config.yaml
n_layer: 9
d_model: 448
n_experts: 32
experts_per_token: 4
d_expert: 96
d_shared_expert: 0
activation: "squared_relu"
moe_layers: [0, 1, 2, 3, 4, 5, 6, 7, 8]
router_score: "softmax"
normalize_top_k: false
routed_scale: 3.47
balance_loss: 0.00547
balance_bias: false
n_groups: 4
groups_per_token: 2
init_std_router: 0.0186
lr_router: 0.000394
vocab_size: 14690
norm: "rmsnorm"
norm_eps: 1e-06
tie_embeddings: true
optimizer: "muon_variant"
lr: 0.0111
beta1: 0.95
grad_clip: 2.0
batch_tokens: [32768, 65536, 98304]
seq_len: 768
train_tokens: 339200000
steps: 5217
dataset: "wikipedia_en"
Below are experts of layer 6 (counted from 0) of a mixture-of-experts language model. Rows are named router (the router's row for the expert), up (a neuron's input weights, with its number) and show model dimensions 0-55. Each number is 200 + 20 x the weight over its row's rms, rounded and kept within 0 to 999.
Before each expert's rows: "mostly gets" lists some tokens that are sent to it at least half of the time. This comes from a sample of Wikipedia text that the model never trained on.

# expert 3
mostly gets: " one", " member", " President", " son", " former", " Minister"
router,226,202,189,184,224,199,162,171,227,167,177,177,198,210,204,222,167,184,188,193,174,200,179,218,190,186,223,181,185,235,214,204,211,204,196,181,158,211,206,188,175,225,183,180,197,214,215,227,205,216,182,216,184,186,149,206
up0,192,203,202,236,220,176,205,202,203,214,203,187,202,201,187,209,204,198,218,218,194,189,173,223,199,205,196,190,183,216,198,212,226,204,201,213,216,171,205,200,142,231,201,189,208,219,197,209,205,212,181,196,167,220,205,190

# expert 27
mostly gets: " in", "),", "\",", " along", " near", " within"
router,179,227,213,186,226,164,181,186,193,205,207,241,206,165,159,207,184,211,157,218,172,232,198,179,181,188,220,225,198,163,175,199,231,187,233,149,184,203,209,203,175,229,184,178,194,194,216,232,201,244,209,203,192,196,175,221
up4,183,189,215,172,197,214,191,163,169,227,210,253,229,234,177,259,182,192,177,238,238,180,168,147,184,196,193,149,207,199,183,193,191,192,217,157,216,167,200,186,192,203,242,180,205,176,180,201,186,214,203,196,194,214,228,198

# expert 4
mostly gets: ".\n\n", " \"", "==\n", " =\n\n", "==\n\n", "===\n"
router,229,211,200,165,159,202,180,179,237,194,168,214,172,162,186,179,226,197,211,197,243,207,191,180,181,199,201,184,207,219,218,204,208,197,212,227,185,182,218,217,202,235,201,213,205,174,206,181,181,160,171,225,211,204,218,205
up4,177,200,235,174,204,196,193,219,203,204,174,192,171,241,193,240,199,191,210,193,181,190,188,184,184,208,207,205,219,187,221,198,208,219,214,157,199,155,221,199,178,163,227,195,205,181,184,220,187,234,217,208,197,240,227,247

# expert 14
mostly gets: ")", "°N", " century", ".)", "194", " Sir"
router,211,222,192,169,183,216,167,201,203,203,181,203,182,239,219,241,203,194,201,192,232,203,192,193,191,218,162,191,216,175,180,209,189,184,219,203,178,216,215,220,211,200,223,202,200,189,192,179,170,216,208,208,227,200,180,220
up4,181,180,223,176,186,196,161,188,222,189,202,186,230,181,187,199,244,205,197,168,215,224,209,222,267,205,184,204,180,203,213,176,201,182,218,184,183,203,213,192,198,189,186,188,214,189,194,194,220,231,217,214,235,217,191,212

# expert 18
mostly gets: "=", "′", " Location", " Preceded", " Website", " Succeeded"
router,239,220,211,219,186,203,229,195,193,177,226,192,208,213,212,209,225,190,193,217,209,206,203,188,180,214,225,242,187,175,191,208,168,217,190,193,205,171,199,185,197,219,163,205,196,208,184,205,230,194,209,157,227,206,185,187
up0,222,205,197,175,196,222,161,228,171,222,202,184,187,190,212,205,203,206,198,201,209,181,246,235,217,205,181,178,227,199,217,219,177,215,243,186,196,200,242,190,213,181,222,197,207,171,188,200,203,212,175,195,191,191,212,185

# expert 15
mostly gets: "ro", "ians", " Iraq", " forces", " army", " †"
router,202,192,186,202,226,228,233,205,192,197,196,187,179,179,224,206,163,213,211,184,212,197,218,233,193,202,223,219,184,171,187,183,198,203,220,202,159,205,208,222,163,182,209,180,194,204,175,164,169,224,201,170,214,209,200,232
up0,211,211,179,210,220,197,161,179,179,197,213,209,211,186,210,206,220,207,205,198,225,204,211,226,194,200,216,204,212,192,169,224,214,221,179,203,218,131,215,228,180,198,194,174,197,208,219,200,212,171,243,167,197,202,230,174

# expert 31
mostly gets: " for", " as", " been", " became", " be", " against"
router,170,236,195,184,201,205,221,198,165,219,205,227,242,193,249,175,218,195,216,234,175,179,190,190,194,200,180,239,179,206,165,199,213,216,204,227,174,176,234,182,194,252,179,205,228,180,200,223,202,175,182,212,219,168,182,218
up4,208,210,201,219,221,198,207,184,198,205,198,177,184,190,169,241,174,187,201,190,199,216,223,219,206,211,180,200,204,168,237,196,233,218,215,192,207,225,196,196,217,203,192,204,193,175,206,220,210,175,233,201,200,182,208,194

# expert 11
mostly gets: " War", "\".", ".\"", " School", " election", " war"
router,217,211,174,206,209,229,218,216,223,220,201,190,178,228,186,181,192,162,196,180,184,198,175,189,206,187,183,240,189,237,202,208,190,210,222,197,161,203,197,260,201,164,176,178,211,153,233,195,189,208,197,209,237,197,188,215
up0,190,187,203,178,197,184,227,196,212,183,195,203,131,180,192,208,206,145,213,183,175,213,180,192,221,215,186,225,213,230,201,211,180,214,221,230,195,168,210,222,238,203,201,178,198,197,200,201,199,236,209,207,215,169,226,211

# expert 13
mostly gets: " high", " Albums", " Votes", " Apps", " ±%", " ISBN"
router,189,192,174,218,170,203,214,236,212,215,188,182,184,205,160,180,219,183,165,191,211,201,202,203,212,189,221,226,219,215,193,200,195,203,174,223,244,188,200,198,189,198,219,195,258,205,225,182,198,209,191,209,203,212,213,194
up4,182,178,205,206,219,205,235,189,224,214,240,185,202,191,174,212,221,204,193,219,153,208,159,182,200,186,247,186,197,182,203,223,212,163,181,188,207,195,206,203,223,186,212,192,202,174,258,208,201,211,246,205,208,192,176,221

# expert 29
mostly gets: " this", " such", " This", " However", "See", " years"
router,183,181,217,175,182,175,208,206,232,180,201,188,206,170,226,180,252,224,199,238,188,161,198,248,201,191,149,213,197,236,204,198,182,191,206,222,219,224,224,192,200,221,188,230,199,201,189,189,202,190,250,200,171,171,190,198
up0,173,193,206,176,204,190,213,194,202,217,178,198,229,218,200,140,250,237,194,216,181,202,204,205,211,194,167,201,208,220,207,210,227,178,195,224,203,207,212,197,172,185,191,201,197,181,231,198,210,237,190,221,181,207,200,183

# expert 0
mostly gets: " Racing", " Jr", " Creek", " Motorsports", "owski", " =\n\n"
router,213,180,192,261,209,197,199,202,224,211,199,195,225,225,197,206,248,203,192,173,174,201,197,180,190,192,229,184,216,160,195,196,202,189,179,202,172,215,202,175,206,196,223,229,201,179,178,202,198,222,182,189,174,160,214,174
up0,188,196,194,214,205,188,202,215,188,199,218,180,235,223,222,204,211,199,182,183,173,242,208,206,163,199,219,202,196,187,180,183,153,214,194,208,196,227,191,192,196,219,173,207,258,207,245,182,224,187,206,203,177,164,221,192

# expert 6
mostly gets: "|", " other", " some", " many", " more", " one"
router,178,219,172,189,186,200,198,154,191,189,200,217,185,245,205,199,208,158,236,182,221,231,230,213,208,187,169,174,186,241,200,191,202,176,201,193,176,199,229,206,177,217,221,188,212,188,215,204,203,200,188,206,175,224,204,199
up0,196,200,185,175,194,216,215,177,203,188,209,194,200,195,220,233,231,205,228,205,234,183,202,224,178,203,199,173,196,206,193,199,245,202,196,224,209,217,242,238,157,173,168,220,209,192,202,228,207,200,215,239,175,187,192,175

# expert 2
mostly gets: " education", " health", " law", " political", " politician", " court"
router,188,186,207,173,198,219,156,213,253,203,187,201,179,235,206,203,224,191,176,178,228,244,188,165,190,181,201,191,172,184,198,187,199,225,194,228,195,173,228,227,196,248,203,207,170,203,193,220,208,241,207,194,202,231,213,184
up0,214,209,227,189,214,227,141,211,173,194,189,198,212,193,201,174,201,223,177,222,208,196,174,219,213,191,207,164,212,185,160,180,192,189,219,203,200,169,193,234,226,244,177,210,173,207,223,218,204,201,184,205,186,240,201,169

# expert 7
mostly gets: " sp", "-l", " round", " sk", " Sp", " Rob"
router,198,206,220,196,198,179,179,158,239,185,177,212,195,231,158,229,196,200,215,192,192,227,182,178,182,185,206,169,212,195,229,232,186,236,196,179,212,210,210,206,206,219,210,216,221,208,191,194,191,198,191,179,214,223,212,176
up0,148,198,189,218,209,194,184,174,204,213,193,192,157,207,189,230,166,143,197,188,228,238,205,210,208,209,185,212,198,184,185,207,180,204,182,185,191,215,207,205,192,167,211,222,185,196,200,187,200,192,213,188,220,209,171,204

# expert 9
mostly gets: "d", ").", ".", "\".", ".\"", ".\n\n"
router,237,205,214,176,204,192,182,234,210,193,170,197,200,175,186,213,190,156,197,189,167,184,206,200,171,194,166,206,207,195,222,216,191,196,162,206,220,197,213,227,231,241,171,187,226,192,195,183,231,199,211,209,190,203,191,187
up0,221,194,183,200,201,208,199,169,231,232,188,203,214,202,139,195,191,181,209,187,189,193,172,161,219,216,198,174,222,205,185,189,174,183,218,202,177,189,174,203,220,186,180,189,195,180,207,183,227,215,174,233,210,183,160,184

# expert 25
mostly gets: " on", " in", " for", " at", " from", "In"
router,146,229,231,172,165,185,200,192,211,184,204,224,209,201,207,173,188,196,177,212,226,202,210,170,195,228,196,220,210,246,195,180,185,182,211,198,207,181,208,202,217,235,201,227,210,194,200,200,203,174,194,206,220,211,216,180
up4,185,176,204,225,201,204,200,171,202,198,209,213,195,199,191,198,244,169,201,213,196,207,205,203,223,193,208,213,202,214,174,205,187,205,177,173,146,197,237,233,228,201,166,201,177,157,184,191,208,167,163,164,215,182,203,188

# expert 19
mostly gets: "″N", "°N", " age", " ft", "ip", " population"
router,191,217,210,231,188,215,205,224,190,206,226,197,186,208,209,210,213,233,209,205,204,179,186,199,192,226,237,221,186,191,222,166,197,157,207,224,219,187,163,152,173,176,198,201,228,198,201,194,210,222,188,168,176,219,222,178
up4,200,169,199,210,229,190,190,211,217,201,201,216,201,195,182,200,229,191,188,187,168,229,239,196,196,214,210,160,163,193,191,195,215,160,172,190,190,215,211,171,197,153,199,187,236,179,213,181,240,185,238,182,173,186,213,213

# expert 20
mostly gets: " It", " opened", " would", " album", " released", " Released"
router,259,201,184,199,212,190,211,225,203,223,193,221,211,171,216,187,200,199,201,214,212,250,245,210,174,192,176,216,192,195,188,184,173,220,188,191,208,212,182,200,202,228,213,178,190,167,177,196,216,190,210,178,210,198,209,233
up0,181,204,181,209,186,206,215,210,180,192,201,196,170,177,218,186,218,197,206,186,159,193,225,217,202,239,203,203,208,232,196,224,211,212,203,220,213,226,201,174,245,203,215,181,209,183,210,194,222,170,230,203,169,182,178,162

# expert 1
mostly gets: " but", " many", " most", " these", " large", " more"
router,199,188,161,199,247,220,212,168,185,192,222,193,204,184,230,189,202,185,212,196,204,224,181,181,206,196,182,190,187,219,189,217,226,204,210,190,204,200,195,201,181,200,240,172,193,221,228,223,221,219,190,201,186,212,158,209
up0,214,192,190,213,212,209,237,201,224,195,188,219,177,193,208,186,216,197,210,177,219,227,218,189,178,207,220,183,197,204,199,179,230,223,183,179,203,178,179,195,231,221,172,180,173,211,219,191,190,221,185,180,201,208,189,238

# expert 30
mostly gets: " Sal", "apo", " ITA", "ZE", " Wisconsin", "SA"
router,207,174,216,163,192,200,203,237,188,200,160,196,208,174,205,224,181,231,190,199,206,192,220,167,165,188,209,180,211,217,213,201,218,208,176,231,203,218,189,198,204,208,180,191,225,200,202,220,193,197,263,203,172,190,220,177
up0,185,206,172,187,193,222,198,195,206,181,175,221,221,197,209,164,194,213,177,198,172,189,198,206,182,214,200,196,222,217,166,228,195,177,192,217,188,205,193,190,207,177,182,175,260,201,217,201,196,223,201,236,206,182,251,193

# expert 8
mostly gets: "(s", " Website", "″W", " Apps", "|---|---|---|\n", " Goals"
router,206,182,162,210,203,232,189,207,226,184,252,195,197,196,184,182,201,209,201,184,237,199,207,242,195,220,198,207,189,159,184,205,214,193,149,197,228,209,202,171,205,207,210,223,193,190,206,195,212,203,195,188,215,223,206,239
up4,185,191,209,221,215,210,201,157,179,184,189,203,213,213,204,168,191,181,218,218,158,194,178,208,248,193,180,185,225,193,202,157,215,159,162,220,195,197,173,196,198,181,167,193,181,230,217,156,192,220,234,183,221,190,208,198

# expert 24
mostly gets: " York", " Carolina", " Washington", " Senate", "RA", " Army"
router,197,201,192,211,221,220,197,211,178,175,176,205,177,191,192,186,219,217,177,187,189,177,202,206,220,186,221,192,193,195,205,250,187,180,200,213,217,200,232,184,180,200,232,223,174,232,184,222,186,200,199,201,199,197,195,171
up0,196,192,204,180,206,190,182,189,227,208,201,227,201,195,201,238,174,194,194,207,151,213,226,191,225,205,188,191,168,197,226,182,216,221,190,237,210,170,211,213,202,160,232,171,176,177,169,194,211,227,184,276,223,169,213,210

# expert 5
mostly gets: "ić", " Racing", "'\n", " professional", " same", " social"
router,231,207,195,196,222,206,206,207,206,187,196,218,192,232,199,226,202,232,199,211,204,173,237,196,193,192,191,192,212,173,216,194,150,225,207,163,181,205,219,209,209,197,168,200,192,183,172,174,168,198,192,194,187,163,224,185
up0,150,191,219,202,201,193,210,198,192,202,195,209,234,216,202,198,211,170,186,160,191,160,215,212,174,206,188,171,217,176,183,156,223,220,243,172,182,189,192,203,197,178,174,190,220,187,199,196,193,231,215,188,220,232,243,205

# expert 22
mostly gets: " ", " $", "ö", " sc", " contract", " sl"
router,206,204,185,228,206,210,214,214,250,177,200,180,208,195,210,205,181,213,243,211,195,183,177,236,235,202,213,178,216,202,179,210,212,216,186,227,188,202,195,164,191,207,187,167,202,212,189,175,161,194,227,212,187,207,184,158
up4,187,183,233,213,191,183,192,195,219,219,200,197,227,195,208,183,180,192,187,200,208,187,176,180,197,200,220,189,226,193,215,213,218,199,210,211,195,202,180,194,164,176,214,181,180,218,235,196,190,202,187,182,213,182,208,191